Weights of a small mixture-of-experts language model, trained from scratch on English Wikipedia.
Size: 14 layers, vocabulary 2165, 46.6M parameters.
Training: a variant of SOAP for the experts, 4938 steps.
Below are experts of layer 10 (counted from 0) of a mixture-of-experts language model. Rows are named router (the router's row for the expert), gate (a neuron's input weights, with its number), up (a neuron's input weights, with its number) and show model dimensions 192-255. Each number is 128 + 32 x the weight over its row's rms, rounded and kept within 0 to 255. Numbers have three digits each.
After each expert's rows: "comes after" lists some tokens at least twice as common just before its tokens as in all text. This comes from a sample of Wikipedia text that the model never trained on. Tokens count by the router's weight.

# expert 101
router:114122109072052162139075120132167087204126097072138136180108101108098156140112100181089077204195154101122045135135119164127198126142137137136128122115108116120107130122119116151084075090141123
gate0:144089118123057135118125173158142103144135134158127122193153178180082108142093093200108118120151132177110104146123121087122132151104186150184155125194124139187100101082119106177209143127148196
up0:163093103128120146130133094143154145130133141110167142163146183150110094132085090148111110139122074138173148137160143049109117122123184168161135178226174115166129147124107128130218145165148157
gate1:066111099075140092125139137151128133134183133160078084154129120129078141112141108169152129060145119062131104123216125060106125159141116111121139132111127064119143153073151116231158123127123139
up1:146142101038131074179159178131164090147111087183076077173121157142152150128175146110096139089140167119101106126146140142126151103163122140160119120123151057122171110172152135192191109114079130
gate2:128106161146126099151100113120099118148107116153107127082104125090100119104118139081118142154127112096098151101077165176129100141125150159105165105122149123100169167131130195101112106135110157
up2:095106056142074119131126143082137087159192139105114140139144130109146073112131199126106154129141143126186145131119136126146070115124063151137133154100134106121126123152078104104133180097151080
comes after: " the", " The", " a", " is", " of", "The"

# expert 108
router:129155105120108160133120122142209149128135156112101169136147044110142127115167120198114123153171140099095120126108110117175151096184190167159148163116084139104117155150083099171156096153134173
gate0:098131139116139117080117159162071080117070168127137149138158093106153098128116154149077136137091142155132172149158148118110126172112112115114143187206160086085170165109120139176135156118125180
up0:149133171151108118135141118165110111196139113148160146087166173139117090104084145122113096100059151163139143124166151125111169137130111191079159137103157154168175148151140130157125164084124175
gate1:136121180098164156143155085108148133149062148106125137186143164051120146148160121169088152163122186150135147137126065144111141151057118162083162090191161123157186134178137139121151127130096142
up1:142189174085134210092149074112077123156124139125157131163115148082134126155147134129082132152160189187127220127116120146119167179039090145104119111218138135163221139180122144133122118135112158
gate2:228141141202099146108192152088107102129146075123122108172153132127144132087110137166066111196074109105149120124132152067124163152152157168151124101138101076107134138118146144171109107100155092
up2:099129132066133144125092125162089100120162116154158161115151126145143112111181086071153108078133118141181065165087055115114155112093141140067111116121136140151115103116127125044126138156141154
comes after: "\n", " co", "on", "D", "in", "o"

# expert 4
router:092066170110099153143121116062191126189106130096116128200147078106109101156125123122083158179159133031095104125054120162196147122161131135126139115111088137136116146145092105114113099108144158
gate0:135055147094146109100173205171114135141127135158154097111156072163130105141176143082123133144126062144101153188179163100112058121114130162096162134078199175152141157126138073159160156118142110
up0:222183164180122128133134060087153083098113139124109117109148119104074131136089087116160121078149166156132096135115124098147131132132166124191135145169099113109114134123162173102074100077136126
gate1:157098174148144153149116135137104162107110155067192060106068100120153135110118131151189113128195121176124161132136148168146095100154083072097128098066136150088071108145121210125132101124136059
up1:142147158108129116143163131128117189189120096169104134152177178140175133144084062097062112133050173109175163138138099111114160150163159154142168123128146133142170151131172102152114113202111154
gate2:162181162119127089137153131046153161165108148118167109106135089152112081165105103100113078152143088178159103112183099123094156150124185105097115077073147077177105090149124150100146176090143157
up2:095191162127126120115143075062110137103116140154145107111107048114083091157116086060139071190177120199137071147141121116089145101123176119108105102060134127137126098148097144134080183142147144
comes after: " the", " of", " a", " and", ":", " to"

# expert 115
router:108065183093167133160137143092155102120135164114103177167106104139176094129103151105083165201131118114116079107045118126132160072182160130120162135111122199115101147155108108128166107163136232
gate0:169116104077182136103151077173149209107167077160130120140129130137137117081161087102185152102138089175116101142096111153147152085102150195129186105105165122158108116120089142115102191126171158
up0:158148074070118130090137074117134101073119099078095098134158112130106091185169098133115137161129161174078082153097109156119105166124142185154161098134131116155129091120115143099130108163120133
gate1:106142176195140110063127108118113160113158046140079117128100144112093171154151132149190096061080086165180180149107115176157142123118146141134099113108105131142079136130084115095191129136107138
up1:108144140118133117123123119154189119143072111121110146181136095129122160175096074115123136063186206176067129095163078116117102114130134048113138171126136144132147154110180161141170144109095141
gate2:108106101133074166138116118072125151072119112102137111113108103093118152139093132125100121156123161085025127145163150186158071074095101169114151121157129089143079083167137149136155112130114131
up2:140155164101171136156165141177109128138143162137128157187150094147149167141120122166128066152150110153174109115104133087119159143158137118132107169088192133100152133103069098133164145110170106
comes after: "-", " a", " the", " was", " and", "–"

# expert 68
router:125117152123179156131079162117150162137150125122133164165168100124187087113122127178110163128172104139069138106127100169175133111119182143197153107091106127084096153148143109155119150117197144
gate0:104137089074111168126118131110062156201190144163136122068127184153135146071199146141185154123166186161125079153177103083140097132148121131136120121117167114106147099100125134122116177128171160
up0:141161144052088143091089127085118139120142135154074162113098106084155118106165107141153124057120107171143100158113150143152125141150192096088090174125183095186140122126175102128190128159103098
gate1:118114153125109130165069154111188148140127105207151075095150129121187131180089162128111147128088163114135207177151068159124151151179132093078097151094131100111131135143091113132154132126161169
up1:186106091127088162157097135132124121115090117061153120179133165133126137131154062165108116220182134128133104107119153127197110118104109155165192120127161145157138116078141128148084120121123067
gate2:172129139129126111123155120130158163144147054216099134118093182165089137122135168100155157097115084073110117117166164152140103124139117157093078146171142140148146108136116130157114098145145157
up2:069128154116175135152043148112164128145142097069099107090153113113142181120160120083121155111090153163157142180137100176097127124108081145133111113079113110058123121074134108097125138149102168
comes after: " F", "f", " f", "iv", " Ad", "F"

# expert 44
router:150129154077129103120080119134094145138101163119106144135172085142173085146144156173107135163163169086138107127091175138162188117154171127157141167092095156124100092160094105128131123060152189
gate0:169063116146142106181161135137095157147123087143063117142135146125116062091153118126139131134143122061118049112131079115140128115149166158134125119111166139171097146207204170143112133089124099
up0:135127153163157095095122145094153145183073161072105179134124100121155156120185078113147146137145100128123123161052172172138145181118133083127082107171150095139117137050112105095158166177146086
gate1:163080184131110118110082090132103092104111154105169145177144156108105092117140123185128135148152210050079125127093108170119109120107161120126095097139093117092096086144140185162155122054148081
up1:151123146116168130151169111141169162087176144163147103125114138087126132106131096107112127124110102153177089104111143112153135148140043119127136151169113091210164206126104127142070109142115077
gate2:053123188105122124159128076118121147161216168197131162153114125125142136080156069083107125139072089119130121165136130165105147151123135134103118176081151117144118167170070077186122084164093156
up2:126138093114101112100063128136129052159139120153108079175127185168143146153118170107134125150120174078156082084151176123163137116117165204111164133139085146126137131133113128174125115174125140
comes after: " M", " S", " P", " s", " B", " T"

# expert 124
router:089107179098128103160133123126109117149163119140132137150082124080142065096172118144090163188116130121161131146100091134169145109165127135159141143095111155096068140110152123168162147168158207
gate0:106097141116101104193166142154156104097209135199129102093105091117132157134142119146132151119086117147113123200219183166143110101158127141140062146085148153114148167168143131150192138162162125
up0:131192123133132168136151047103121178190081079079163139114183117135159140130083174096181163103149123108126150040101124120141189159128088157162153104155104097100129135127149100129130140105115149
gate1:071141131094094198116129100156187075105142117101146100129103115065183125121159121085192155160119135067162149144160121108136105146096151092088111122170107133113149147143145102068135172105135154
up1:135120157159128120113111099092197133118078150131064154063089144116171111138089141076115175165097130094125144151121134119094067111103162157131155072126117119128092156105189123136123108119158136
gate2:123157141113117130155170136083134087131114203095082196119135199116069135175096153086099122098163133086103141112121088115117128161105123149067125142173121097183105121104185168123188103155135117
up2:114207084137159118129168159129162102127154228120107167114130154105143161158121174126076120143130126110132131101122155154120085120113119113066097078165095075107165108121173117105145156153126160
comes after: " T", " N", " E", " P", " D", " M"

# expert 99
router:090041211125098146170135092132151135186104143098068153153116060065154056152154165112064145191143165099149101158115094189165168102160139135108147119138090150115115170189131122105107106117155165
gate0:119134111197153112140181083155072192087129152173123091196112152109108063120104105159154101147127151135076092148110113140186159082076139136141127074122108101100126149113160155151106163106149121
up0:108125123138138133173136099105114168076107175157128151155160100141095130111158109159140116109139093165106077132152115145155164127140108088114156136125123158137153125082147159066155186115141149
gate1:078121139135162151144160070143053148162112120149143121160191170155142109153081091056182130135113159137127080129131170119136113116047132093082201135165115152116128088105075091141134116143152157
up1:163084148117125152123144173124206088134082088116142082144073062088155135050143114138101159104140073145165103106138107086150160126142123125156080120096126111166120098123183148120125130088145066
gate2:134148134138143135141123178189078089164083118171139086117165158140064118102167160047170121179143127091112108150112121181123126121154118150183135100124152112140151113111094094136103135170122121
up2:104096120123122166156185178169148163064142110152090113140129118134161094105145174132134090103133145122107131189092121150051160138171170108076094121139138070162123108088095055123167137085109183
comes after: " a", " the", " in", " en", " and", " In"

# expert 49
router:106093165098150152101141171073123164188108116122122129142115125164173115084138087214107161128163141129127132150099146169123156150155154155187204175089116162075114140141145127176187144137188146
gate0:161099149170106106152175140118108104157136133150174116118182110117042141163154151122092123170176085132209110159113168106138119161095108151139125127082127135156155125116162130134125213108131191
up0:135131138084056135200225137165152157115162113082155067118138132131104161106128135161145095093127103107173060180152160148055135109107078145088136131106110166179168104172183135156140151154192168
gate1:095061138106128123169121160133189090135126086106107069112180102100046085116136124089095111148137127111168077144166154144127098145107167111165139142152155109150108124137116117139064133118134124
up1:161117139086128135131195170096125123147084121149088038150178116107049163112112157128123111105101131105175095143124086091159160187147131102186140101154141151148119093141141163140131098077096074
gate2:102093143097164110143108144100115089127121174198132149111135077166140152144120156118108126122110102127041072127103103121105181147147117144124161143119176088088116181108108120110143139109126090
up2:105130078104104180101142122148137167099143116060111103171160114141099088128132111107126056118105107107189139099147153159118113108103177128116097105168094117126140083165102100126116106145117141
comes after: "g", "d", "ad", "ep", "k", "and"

# expert 18
router:146141091096101153179070138130089127129143123047095135156137133141157100164111080139124175164192103124147071130131110147131197089158150144123116124119040153116133179137078101169142101152143159
gate0:132116107099117188098157104154095125123163146095074179132155116138181146112082039170161075095082115128142100155129125096126125121158084111133162123131142082121100142121147100128097132074139122
up0:140167130075123164137164128137121118135171137129066142122136116137152134121086050167189081095066098122153125135089125112097062116144082111090139140105204119137122140157137097109093175065136113
gate1:129132116149176133145123118136102152095123163120176157126169128138134093162139149147105144140132075163130095170167119157120176122113195130166164159112091170172130151151115123154178142171122078
up1:166139171131094054159090147134181139143149142164105142161146091114117150103090065133132127116132123103106128139171093145094129088143109218164104123052138095175109082124089118178100114159094153
gate2:184115110145073147121164096125174129142091147184140169095102143089142160156129156123162112114122095107158182105157082165107086127132111116117069120218100122094104145099158092140123099105076137
up2:158079149142092129117124120162153127133108126198143154160133149068092157181158125106110140203123137089184163109130122098136101096170082105171104121155172150133061204102148117131103096115107146
comes after: " the", " am", " str", " ch", " an", " The"

# expert 92
router:143090121134114145130122172116099072175126161080058149166116141096158098112117107108094177166152157073152111147086061108202143126137172137121146117083125146138099116178121059178125109131161208
gate0:157143130148066191101130149089111126112168109157151124111137120104055080158095132084067106050103122068130165106150132142151123131111112136090091110097103106115132108142146143143074153096124130
up0:131159059148115118109122088116133163122173157081111134135096126127130110123128135141127147118154050188129080141090118139125157119184117128111113102135124110154170147093124092144063173159095128
gate1:084137172143158076134138112158133173135152114115097138144145119152191088122121066155125102106133101137100101074162060104107147107117152184135137128156182146149201118114174149121192168129104079
up1:183155088185099116112095134118114165132163150196159120113144116120086137098131206210127110177141159133087098204153176158136081147130107072135114162121146092127085106108117118162184156126111125
gate2:148171108103108119139158160170113078076079126152142131169139098133089143122111146099100150181122137094181144066147126073118218123118191137089199192128165112194170140129176120139129102097113134
up2:100109115094129128135152136104140158188166129103095100078087100127130117053120138138178125109085117070084131134159107171132128133122121138121122103055145110121195115137149162133111101130131123
comes after: " c", "c", " C", " pr", " acc", "oc"

# expert 62
router:155103138073099119182102128046115095165121151128132158180163116152141115107132138163094084137154110109094096187109154181111139141146145211154103152073113106085067088143123110161144103102133182
gate0:088131125134121102138127150121130099164136110136111102176173093073109077149152140128137092134120126185089110081118104173200088138058131112170108134113136107169102122129203083128135137158111150
up0:131119132114151117102121125123118143137150110149091086145189136119090119157131134164107136105073120164112127062156114163200096168043147077160099127119152153148100110115152093135100175084103158
gate1:176038114130163116157123161089155076113099161148167110066157161183099181161181123144149165168177104111121180113150141184150090116142106165084113117107171118143150168089118075114124102207140190
up1:117198138170150151093132122195117087133154121153112084145072119117133119143132093096163110122087123130182133138101125099131111097103116118151133122161080109118161131180083123068129171091181102
gate2:149094118178090038117123167097141123156165156150137114106168165092191113130154130155131150140126198193131194199128083136102109135065105173170144172124148123131165135179105125138150099122133150
up2:085131134071147109152116121125095233195144194157121083198155190108097140134100116162087088098125093095070148116155196085155063122177151158135140129142108137096116128121081170103090153177117126
comes after: " m", " M", " R", "em", "R", " 4"

# expert 93
router:149111166110117131146124162147121094130137147106088145118118108143153069105139154102097174217179132133166078211157100135163116076148155138171176136120142192115093149184113029149113131138164177
gate0:145160137113124151180204107130140135140117113120154087139146099100120130127173162148132113099105177115161109146095134085165141159116134120160180098156113085195094160170123055177123134138074133
up0:076133123088090133154107158181093154141114093128094119201120147109177113095159073189152092161128100110050159102157099152157159111147135145093134108131172127039180099050120091072110129098134129
gate1:175145101132114108127158137107143098154135059116083214122112167174158102154124114118146147111149155146138131136169154137154069080108130195102151091085156083075134191180180119122140179187167145
up1:102169102102151109063079150158151076142197142065126153104100175164124104126127131105063125182083139154158140131167153166110111088111184192164187118095142130160134164160108187168159075070192123
gate2:094142130115096193125123144144085157155106221133212083137151174157159118139082094123077160106146122114109122061130168154154092106144108125114150074163167110176089141085174206104165138137072094
up2:121171099069133154171179132130106117120145133219035130131071170080126100188097166160151137111051128147088107159170122101115165108112128178074133174162115124144151169145128100109187103090135092
comes after: " C", " c", "c", " St", " V", " R"